Experts of a small language model.
Size: vocabulary 2048, 50.7M parameters.
Experts: 64 experts in each of 11 layers, 64 SwiGLU neurons an expert, 4 picks a token.
Training: a variant of Muon for the experts, 380M tokens, 5803 steps.
Below are experts of layer 3 (counted from 0) of a mixture-of-experts language model. Rows are named router (the router's row for the expert), down (a neuron's output weights, with its number) and show model dimensions 280-319. Each number is 50 + 10 x the weight over its row's rms, rounded and kept within 0 to 99.
Before each expert's rows: a language model's description of what the expert responds to. This comes from a sample of Wikipedia text that the model never trained on.

# expert 46
Word pieces after a prefix, like f in "Conflicts" and im in "Animal", plus months and years in dates and sentence-final periods.
router:35 36 42 66 53 35 37 37 66 33 56 55 41 37 60 66 65 56 44 51 60 50 42 45 35 45 58 49 63 65 45 53 41 51 57 54 39 51 55 60
down0:40 64 60 46 45 32 34 54 54 28 34 57 33 42 44 51 34 45 62 50 50 49 45 66 50 56 52 52 53 44 51 31 50 71 48 65 52 44 54 56
down1:64 57 65 57 67 44 50 46 47 52 56 43 57 56 51 55 57 50 69 67 45 43 56 39 72 54 55 59 47 42 39 49 48 68 42 62 57 41 34 53
down2:57 41 40 40 69 60 56 48 35 59 52 56 59 52 64 39 46 48 47 40 47 78 36 50 45 29 39 51 43 45 52 42 57 50 43 46 43 56 45 40
down3:45 34 34 61 56 50 47 47 37 48 57 43 45 51 30 48 61 62 44 56 48 74 42 36 49 49 45 32 48 48 62 41 49 31 52 52 58 61 44 74
down4:52 63 51 50 49 58 35 50 37 54 65 42 43 54 51 50 57 31 54 59 47 45 45 46 38 48 49 38 48 58 70 61 53 46 59 62 38 55 46 66
down5:36 40 51 50 53 58 56 57 50 37 50 48 62 57 54 40 52 33 69 51 61 53 34 40 35 48 46 63 47 43 51 46 50 67 52 61 43 48 44 58
down6:29 53 57 51 34 76 45 59 47 52 46 37 47 70 38 30 48 60 46 46 55 52 41 56 50 60 47 46 50 59 62 35 37 43 48 40 43 36 38 47
down7:49 53 52 37 62 34 60 52 46 36 50 36 46 54 32 57 56 48 38 40 50 41 32 60 49 40 59 50 43 57 42 59 60 57 55 53 39 42 49 52
down8:53 49 41 46 55 41 52 68 48 61 54 55 67 41 54 39 42 53 47 28 73 49 40 52 46 44 41 52 73 53 50 55 51 51 44 59 55 56 55 42
down9:38 51 66 51 68 37 54 36 44 48 47 34 48 53 59 59 42 60 38 49 39 48 53 60 43 57 51 44 33 60 60 64 57 47 46 41 58 55 48 39
down10:58 66 57 51 60 44 43 52 51 49 52 56 28 45 38 51 20 59 57 30 41 49 55 39 45 51 59 47 54 57 47 37 48 61 47 53 47 49 61 33

# expert 58
Digits in years, scores and statistics tables, ordinals like first and third, and word starts such as ex, comp, re, ten in Contention.
router:38 36 43 66 54 39 32 36 69 33 55 55 42 32 62 67 64 57 44 55 57 50 40 44 34 44 56 50 66 65 49 56 39 48 57 54 38 55 59 62
down0:56 58 64 64 24 40 33 28 57 28 49 53 49 45 36 46 35 53 62 50 44 45 51 58 53 47 41 52 30 48 41 42 47 61 65 41 56 62 37 46
down1:37 44 39 51 59 49 37 69 47 60 45 52 67 69 57 38 42 57 51 50 70 43 52 50 24 55 50 50 31 48 58 54 46 43 50 45 48 50 61 46
down2:33 53 53 33 50 41 47 49 51 72 47 57 38 50 36 50 38 61 38 51 62 43 44 45 49 67 55 50 62 62 58 55 42 51 43 62 31 44 58 64
down3:48 50 63 50 55 52 67 47 43 46 59 64 56 45 56 36 50 32 39 51 51 57 44 46 50 39 44 51 62 55 43 60 59 50 24 50 64 47 45 48
down4:61 59 38 39 47 49 35 57 69 61 68 62 49 59 53 65 55 50 39 58 35 50 47 33 65 52 70 48 42 51 38 53 41 61 36 62 63 53 71 30
down5:45 56 35 65 62 62 51 52 57 55 41 40 48 58 46 54 41 36 37 28 62 64 48 31 49 45 67 38 38 54 64 58 48 46 51 53 50 27 57 48
down6:42 50 55 66 36 47 75 53 36 31 38 53 66 45 58 37 58 62 48 55 35 57 42 50 40 65 62 39 58 62 51 36 57 58 61 55 59 72 55 43
down7:49 36 73 48 42 42 44 39 57 45 47 55 41 26 50 65 57 49 40 48 42 52 55 29 48 33 44 47 48 53 38 50 38 42 54 58 60 31 65 60
down8:62 42 57 45 70 49 37 46 37 49 41 41 48 56 50 53 62 47 46 52 19 61 43 43 48 37 49 54 58 32 49 36 46 42 45 36 42 42 61 59
down9:60 54 41 50 54 61 48 55 39 58 55 33 42 55 52 65 56 54 47 59 55 65 54 63 35 50 27 56 64 37 67 43 47 46 52 50 51 36 46 52
down10:58 40 42 66 42 54 58 56 53 69 55 46 38 44 44 43 63 49 48 39 57 72 21 64 51 34 45 57 40 54 61 32 47 41 53 55 71 45 57 56

# expert 44
Verb endings -ing and -ed and verb pieces after to, was or he, as in los-ing, prepar-ing, util-ize, plus such, became, located.
router:42 57 51 64 56 47 39 34 63 28 50 57 36 49 63 76 45 56 61 56 56 26 39 52 29 46 40 41 48 53 54 41 51 57 65 61 44 52 46 50
down1:59 46 57 57 40 60 25 32 30 55 49 30 54 52 43 53 50 42 48 51 54 65 64 40 35 42 56 46 38 65 56 45 52 53 44 61 63 60 37 51
down2:41 46 52 55 34 53 51 36 45 47 61 46 67 61 60 56 59 49 50 47 56 65 64 55 38 42 55 60 46 49 90 50 46 37 47 61 37 65 34 53
down3:58 62 49 49 48 60 55 63 47 61 55 50 64 61 43 38 55 44 25 48 38 41 51 64 50 40 45 46 56 47 58 55 45 55 44 41 48 35 61 38
down4:44 43 41 60 52 47 48 55 59 78 53 65 39 39 49 47 56 56 45 45 50 61 54 44 60 36 56 55 39 57 33 72 36 51 47 63 51 42 56 54
down5:43 37 57 63 62 62 46 46 55 41 44 43 54 60 46 58 44 60 52 46 49 41 58 48 60 38 32 35 47 55 43 37 35 44 58 45 55 71 51 30
down6:60 45 49 45 52 48 48 50 50 58 59 41 53 36 32 57 56 51 27 36 61 66 44 43 44 57 45 31 64 50 58 41 44 59 45 66 51 49 42 61
down7:58 37 39 41 57 58 46 48 46 44 47 45 43 61 52 46 56 64 71 40 68 42 39 58 34 39 42 59 60 67 54 52 52 49 46 41 69 47 44 67
down8:65 38 61 51 52 60 48 58 83 44 41 51 66 51 40 39 63 52 53 47 59 39 56 64 41 42 42 38 47 73 71 30 65 50 68 47 50 60 59 39
down9:38 45 50 71 46 52 47 26 38 66 44 60 51 49 54 54 54 43 55 39 42 49 45 58 69 59 49 37 44 61 44 46 53 48 47 57 37 41 43 55
down10:46 41 52 43 64 58 48 36 53 56 46 55 55 56 35 64 44 67 55 63 50 49 37 54 36 50 49 45 35 52 67 42 56 37 60 47 56 61 63 30
down11:52 42 62 44 49 29 50 46 67 31 45 56 65 44 50 25 44 39 54 57 50 59 63 60 50 56 61 71 45 57 56 57 52 23 47 57 58 48 37 46